{"d_expert": 96, "moe_layers": [2, 3, 4, 5, 6, 7, 8, 9, 10, 11, 12, 13, 14, 15, 16, 17, 18, 19], "init_std_router": 0.00822, "norm_eps": 1e-06, "tie_embeddings": true, "optimizer": "muon_variant", "lr": 0.00169, "batch_tokens": [32768, 65536, 131072], "seq_len": 768}
Below are experts of layer 6 (counted from 0) of a mixture-of-experts language model. Rows are named router (the router's row for the expert), up (a neuron's input weights, with its number), down (a neuron's output weights, with its number) and show model dimensions 112-223. Each number is 50 + 10 x the weight over its row's rms, rounded and kept within 0 to 99.
After each expert's rows: "gets" lists some tokens that make up at least twice as much of what it gets as of all text. This comes from a sample of Wikipedia text that the model never trained on. Tokens count by the router's weight.

# expert 29
router:41 60 59 67 55 51 55 55 41 52 58 53 33 40 52 47 48 41 38 56 63 30 55 42 54 56 56 57 33 44 54 40 54 39 72 51 43 54 51 62 48 54 68 49 50 54 69 36 33 51 58 37 44 47 51 56 50 43 56 73 37 61 68 36 60 61 48 48 62 40 45 44 32 72 40 39 59 70 32 49 50 47 34 48 63 50 59 55 61 49 40 30 49 50 54 62 45 63 57 59 57 27 35 61 43 74 38 49 35 39 59 65
up0:61 61 39 67 41 38 58 66 54 48 44 54 58 51 56 49 59 40 48 64 48 48 63 41 50 36 46 38 49 46 62 45 50 54 41 49 71 52 46 50 63 41 41 57 42 55 52 32 29 67 52 38 50 37 42 53 36 49 42 51 56 47 32 55 66 51 37 67 50 35 64 30 64 60 44 48 49 16 56 38 29 48 52 51 62 64 46 46 62 47 47 26 69 61 50 49 44 48 52 41 55 39 40 62 42 72 73 44 49 30 47 53
down0:44 42 46 53 45 45 54 67 67 50 60 49 54 35 43 65 34 58 48 36 53 56 52 51 35 47 34 54 66 63 47 43 63 67 53 49 32 65 39 42 37 52 48 45 44 64 52 62 52 46 43 63 50 35 62 71 56 47 47 42 51 56 55 49 47 59 50 48 50 55 43 65 41 53 53 69 44 49 48 50 47 58 38 46 41 28 60 35 50 53 51 68 41 50 75 51 40 50 45 47 27 50 46 46 39 56 28 57 51 54 75 32
gets: ", ", "and ", "in ", "), ", "\n", "("

# expert 64
router:37 44 37 62 42 63 52 57 49 63 56 45 34 46 41 50 56 56 44 39 35 49 31 54 47 61 33 55 59 40 44 55 62 58 51 52 44 56 48 54 43 52 48 56 56 48 55 38 45 57 56 40 59 48 56 59 39 64 52 35 56 55 72 62 43 53 45 54 63 51 38 59 38 48 37 55 21 44 44 38 57 54 57 46 38 54 48 59 65 63 36 48 38 41 59 69 39 47 49 46 51 52 65 46 56 42 51 57 58 41 62 50
up0:58 39 46 44 54 46 49 55 69 53 41 73 50 53 43 38 42 46 54 48 39 40 53 43 74 63 42 51 43 58 49 42 45 40 53 46 50 46 62 49 49 49 71 46 59 46 45 46 34 39 58 43 58 47 75 51 56 47 56 70 44 56 50 46 68 54 64 63 45 55 29 41 30 54 40 33 66 49 49 50 55 36 41 54 47 40 70 62 63 48 50 51 46 55 65 49 53 62 55 53 45 61 57 48 71 36 42 59 57 64 51 51
down0:54 53 45 39 42 48 57 56 40 60 30 45 32 50 50 60 46 69 46 39 61 67 47 37 42 46 50 33 62 63 60 47 49 52 58 41 52 59 55 53 47 55 59 63 33 54 20 58 38 56 41 52 64 31 52 63 41 59 58 58 45 62 69 59 59 50 73 53 57 54 63 31 48 62 20 55 40 56 39 47 58 54 47 43 52 35 36 38 56 64 44 62 41 59 66 45 65 38 42 24 35 70 51 52 45 47 53 62 56 41 62 60
gets: "of ", "in ", "for ", "the ", "on ", "at "

# expert 31
router:42 53 55 60 46 49 41 51 41 61 46 47 30 59 39 30 42 50 41 60 44 50 47 36 47 57 50 46 33 34 37 28 58 55 53 61 57 46 54 58 58 47 40 35 42 46 42 52 51 63 43 53 63 68 55 53 51 54 45 42 51 40 58 58 47 44 37 30 49 59 55 55 51 38 32 56 64 49 47 55 46 36 50 64 50 57 62 53 33 41 52 33 51 50 55 23 52 45 48 42 46 52 46 65 58 69 49 61 34 56 45 55
up0:46 61 61 54 38 48 48 62 50 45 55 61 70 56 46 52 33 44 50 72 37 35 50 42 61 50 38 40 62 58 41 43 47 33 54 45 50 51 49 56 51 29 57 53 55 58 51 55 43 52 42 83 51 65 45 44 63 64 59 40 55 51 32 45 73 38 52 58 38 54 58 61 74 48 57 51 53 57 62 50 52 62 43 54 55 47 52 66 46 61 43 42 44 42 50 39 24 64 39 51 49 37 46 50 47 50 57 58 51 52 42 43
down0:38 58 44 61 56 27 44 67 34 46 57 51 56 73 66 49 48 61 60 37 36 39 35 49 61 34 48 46 56 61 54 29 45 56 34 48 49 51 58 54 51 46 38 53 57 34 50 43 43 69 26 52 66 53 65 59 51 45 52 39 65 49 48 53 52 51 30 50 34 58 56 48 44 45 47 47 58 54 59 63 46 54 54 39 53 45 47 47 50 50 54 61 42 42 59 46 56 66 58 40 55 61 58 34 39 58 51 58 56 32 44 23
gets: "| ", "- ", "201", "\n", "200", "202"

# expert 52
router:49 43 45 33 38 36 65 52 76 57 47 71 49 57 47 43 61 44 62 66 47 62 35 42 60 65 51 40 63 64 49 26 46 45 39 60 46 38 50 47 55 58 47 51 50 43 61 54 36 59 51 45 35 48 68 56 52 45 66 33 44 65 29 53 49 59 53 44 70 60 38 57 54 46 45 43 63 51 47 51 48 59 57 57 51 42 48 59 51 51 42 45 57 45 49 57 44 48 46 46 68 51 61 57 29 71 56 62 58 43 50 48
up0:54 60 53 36 47 47 63 42 40 49 55 44 57 41 58 53 54 40 60 72 50 60 47 52 42 67 58 48 42 57 59 46 58 56 33 44 59 52 54 21 49 37 53 56 47 47 48 38 49 52 43 51 44 15 49 39 53 57 58 61 42 44 48 51 63 51 55 58 61 50 34 42 47 72 77 53 68 47 39 39 58 41 62 44 54 52 33 52 61 68 50 29 43 56 62 55 39 42 60 65 42 48 66 57 50 46 41 57 53 57 65 43
down0:29 41 64 52 41 49 41 49 55 47 66 33 36 56 67 28 27 42 58 50 67 56 41 54 58 45 47 60 41 50 48 55 37 59 53 41 46 68 68 46 56 52 65 50 33 44 56 36 49 53 43 56 27 38 52 44 50 67 45 47 59 26 41 42 50 56 40 55 50 46 61 46 34 65 53 59 36 41 54 68 58 46 61 50 48 55 46 40 63 34 19 47 41 61 46 45 52 42 62 66 54 40 48 69 59 49 64 55 66 42 45 45
gets: "1", "2", "3", "6", "4", "5"

# expert 26
router:41 48 42 63 54 40 63 39 53 60 53 32 40 39 51 48 48 59 36 50 59 61 43 50 57 58 63 66 41 51 57 49 42 53 68 53 46 47 41 62 39 49 48 65 75 33 61 55 38 46 51 54 29 50 35 44 67 47 55 48 31 52 42 51 55 62 49 41 71 32 59 33 40 29 45 32 28 61 48 63 58 49 41 44 65 51 52 63 56 59 53 47 42 53 52 56 50 53 56 56 50 50 42 48 35 57 52 55 48 35 47 62
up0:57 62 61 44 43 45 40 45 57 33 50 46 61 33 45 64 51 50 43 76 41 56 50 64 60 68 42 58 70 72 70 64 70 61 47 55 63 40 49 49 47 55 65 50 39 50 55 59 52 51 59 45 52 53 56 61 56 55 54 59 38 64 63 49 51 48 48 65 57 40 62 53 56 59 58 31 49 58 46 57 43 55 71 26 72 52 53 44 36 35 57 46 44 57 41 48 38 58 40 57 62 50 54 41 42 49 50 51 55 30 55 40
down0:49 49 49 38 45 58 60 43 45 33 42 47 54 67 32 50 49 42 67 68 45 28 52 45 41 42 55 52 50 46 42 54 45 59 42 36 58 23 44 65 69 47 45 61 39 48 42 51 58 51 52 37 57 51 49 53 48 52 66 65 38 31 27 57 45 50 51 59 52 38 48 53 46 54 52 56 64 35 49 54 67 69 51 46 63 47 60 56 53 48 36 44 48 50 47 50 70 54 48 29 58 40 43 63 44 44 53 52 46 40 59 36
gets: ", ", "), ", ",", "201", " ", "years "

# expert 67
router:48 47 53 52 55 37 43 56 37 53 56 65 69 51 43 63 55 55 41 66 48 52 30 65 66 60 63 50 56 35 34 47 39 46 55 56 36 52 48 68 73 47 41 56 51 58 60 61 56 56 52 55 55 44 38 62 55 49 47 47 35 44 54 54 55 46 68 58 49 66 40 46 66 45 48 35 55 61 72 75 56 42 44 43 55 48 47 56 57 56 51 47 62 63 40 39 37 56 50 34 47 46 70 61 49 44 41 48 57 60 55 76
up0:33 49 52 45 44 43 58 58 34 52 54 54 70 60 72 68 46 55 54 63 35 61 48 64 47 39 32 33 49 43 45 43 34 29 46 48 54 45 34 39 53 54 36 43 47 42 65 53 50 62 55 60 49 55 62 50 52 53 44 69 34 73 49 53 60 47 69 39 38 48 61 46 50 51 47 35 53 43 50 47 49 55 49 48 41 56 50 42 53 56 48 50 49 56 43 50 43 44 50 68 38 76 43 58 54 44 37 59 44 61 65 53
down0:47 34 45 41 60 49 37 52 40 42 30 39 72 46 61 49 52 52 49 58 64 47 54 55 57 51 49 50 55 51 28 59 30 54 52 53 54 35 43 54 52 50 50 66 37 32 35 52 57 48 48 66 58 45 66 57 42 61 48 60 45 35 42 48 61 54 64 43 57 54 55 47 56 52 51 55 48 35 66 40 37 56 42 64 44 37 70 40 64 49 41 57 51 62 57 41 70 45 49 45 39 50 66 32 45 60 54 50 57 54 64 35
gets: "-", "–", "first ", "on ", "1 ", "to "

# expert 23
router:43 59 33 51 57 39 51 54 60 60 44 64 66 46 65 60 30 49 49 52 74 70 38 47 37 72 41 61 75 64 48 53 47 35 41 50 49 52 59 47 44 57 46 47 45 56 47 38 49 38 57 63 45 59 52 39 47 31 40 66 42 55 59 45 66 44 41 43 57 48 48 68 57 56 40 47 35 38 44 55 39 46 56 35 60 65 49 49 59 47 59 71 56 51 59 44 46 59 64 68 38 62 49 51 60 37 55 49 54 56 59 33
up0:60 51 64 62 55 45 42 44 59 53 56 60 33 48 44 48 60 62 57 40 40 49 48 52 38 49 61 36 37 40 51 45 40 51 41 52 42 65 56 59 54 60 64 52 65 54 41 52 45 48 54 49 66 49 45 60 59 70 68 62 46 40 35 51 47 38 36 60 60 55 40 63 54 45 54 58 45 42 62 44 64 51 35 29 60 55 51 41 58 35 50 47 46 49 43 44 38 51 28 31 61 55 41 38 28 56 48 37 17 32 42 45
down0:57 48 49 49 33 59 42 47 62 46 31 56 53 55 25 53 41 34 56 33 46 50 71 54 53 55 68 39 45 65 57 52 51 31 53 60 43 33 45 59 43 53 52 39 50 61 56 45 45 56 34 44 57 38 52 32 42 45 59 62 72 56 40 69 57 44 46 60 67 51 65 49 45 48 57 49 67 55 58 59 53 49 35 54 60 48 54 62 49 42 43 52 71 48 43 41 61 52 61 65 55 54 52 63 44 60 52 60 29 37 52 57
gets: "\n\n", "| ", ".", "\n", "==", "="

# expert 38
router:54 58 61 43 50 45 43 64 50 61 69 45 41 40 45 62 69 67 44 60 34 54 29 39 46 56 49 52 62 22 28 60 59 54 51 48 46 72 44 47 43 42 31 65 50 66 50 43 46 37 73 48 56 30 36 65 37 58 43 42 36 59 61 56 44 53 47 57 23 55 37 38 46 43 57 49 28 33 44 52 36 49 54 52 34 34 43 65 55 55 65 40 66 43 57 63 56 51 47 40 60 43 59 50 50 38 36 50 52 52 51 44
up0:56 44 57 52 50 33 49 59 30 56 54 43 54 31 51 38 27 67 48 49 44 36 52 51 52 48 44 48 58 58 39 55 40 46 44 42 77 40 65 40 40 39 64 55 47 54 56 58 45 60 40 52 38 51 62 60 53 49 62 52 48 41 51 46 50 42 55 56 44 60 49 62 71 61 65 56 42 55 52 76 38 46 45 41 42 62 53 39 46 56 49 54 35 58 45 57 40 45 75 39 47 50 52 39 43 53 41 50 35 39 57 45
down0:48 50 34 53 48 40 39 60 52 51 61 52 48 60 44 57 54 46 28 66 50 57 44 57 47 60 48 41 70 58 45 44 48 59 52 49 61 44 39 44 60 56 41 51 45 48 23 33 45 59 45 48 48 35 52 52 39 49 58 65 58 48 60 33 47 53 46 63 56 45 67 44 50 55 68 73 49 39 64 58 61 37 69 63 50 50 54 39 54 40 51 62 55 40 37 64 38 62 58 61 43 52 48 55 63 43 31 67 41 42 49 49
gets: "of ", "the ", "on ", "in ", "for ", "to "

# expert 59
router:59 36 52 58 47 43 54 50 38 25 46 54 34 47 73 70 52 63 52 34 45 58 66 52 67 49 36 55 47 58 64 36 45 38 36 55 47 43 50 66 56 55 52 51 72 57 46 41 45 65 32 47 44 56 49 55 79 53 53 66 51 50 38 70 60 49 57 57 56 53 55 50 52 49 45 55 47 60 49 49 63 47 69 49 62 61 37 63 56 40 35 67 40 48 40 43 56 62 64 70 43 55 44 55 26 54 56 48 54 38 54 54
up0:36 39 45 33 55 56 50 47 57 45 45 37 60 59 59 61 41 57 59 26 45 34 48 56 62 52 43 36 36 58 59 56 51 40 60 55 46 35 50 33 33 32 64 37 50 46 67 41 47 64 40 52 57 62 49 28 55 46 50 41 68 24 35 60 50 58 55 64 65 40 58 51 55 39 49 56 48 42 64 55 49 58 48 52 61 39 40 43 59 55 79 46 46 68 44 50 50 51 63 42 52 46 55 67 46 53 46 48 55 54 47 50
down0:40 49 39 65 71 42 54 38 63 30 61 56 63 51 43 61 52 49 58 65 38 46 44 48 56 48 44 53 39 31 55 44 55 54 49 65 53 64 35 21 28 61 33 47 53 46 60 54 61 50 32 46 49 42 57 56 46 61 29 57 47 64 54 31 61 49 60 37 59 47 53 54 50 44 49 56 54 48 43 59 35 69 51 64 50 57 48 40 41 52 45 40 32 43 54 58 58 47 55 51 48 61 42 35 48 45 49 60 56 41 47 71
gets: ", ", ". ", "that ", "and ", "8", "5"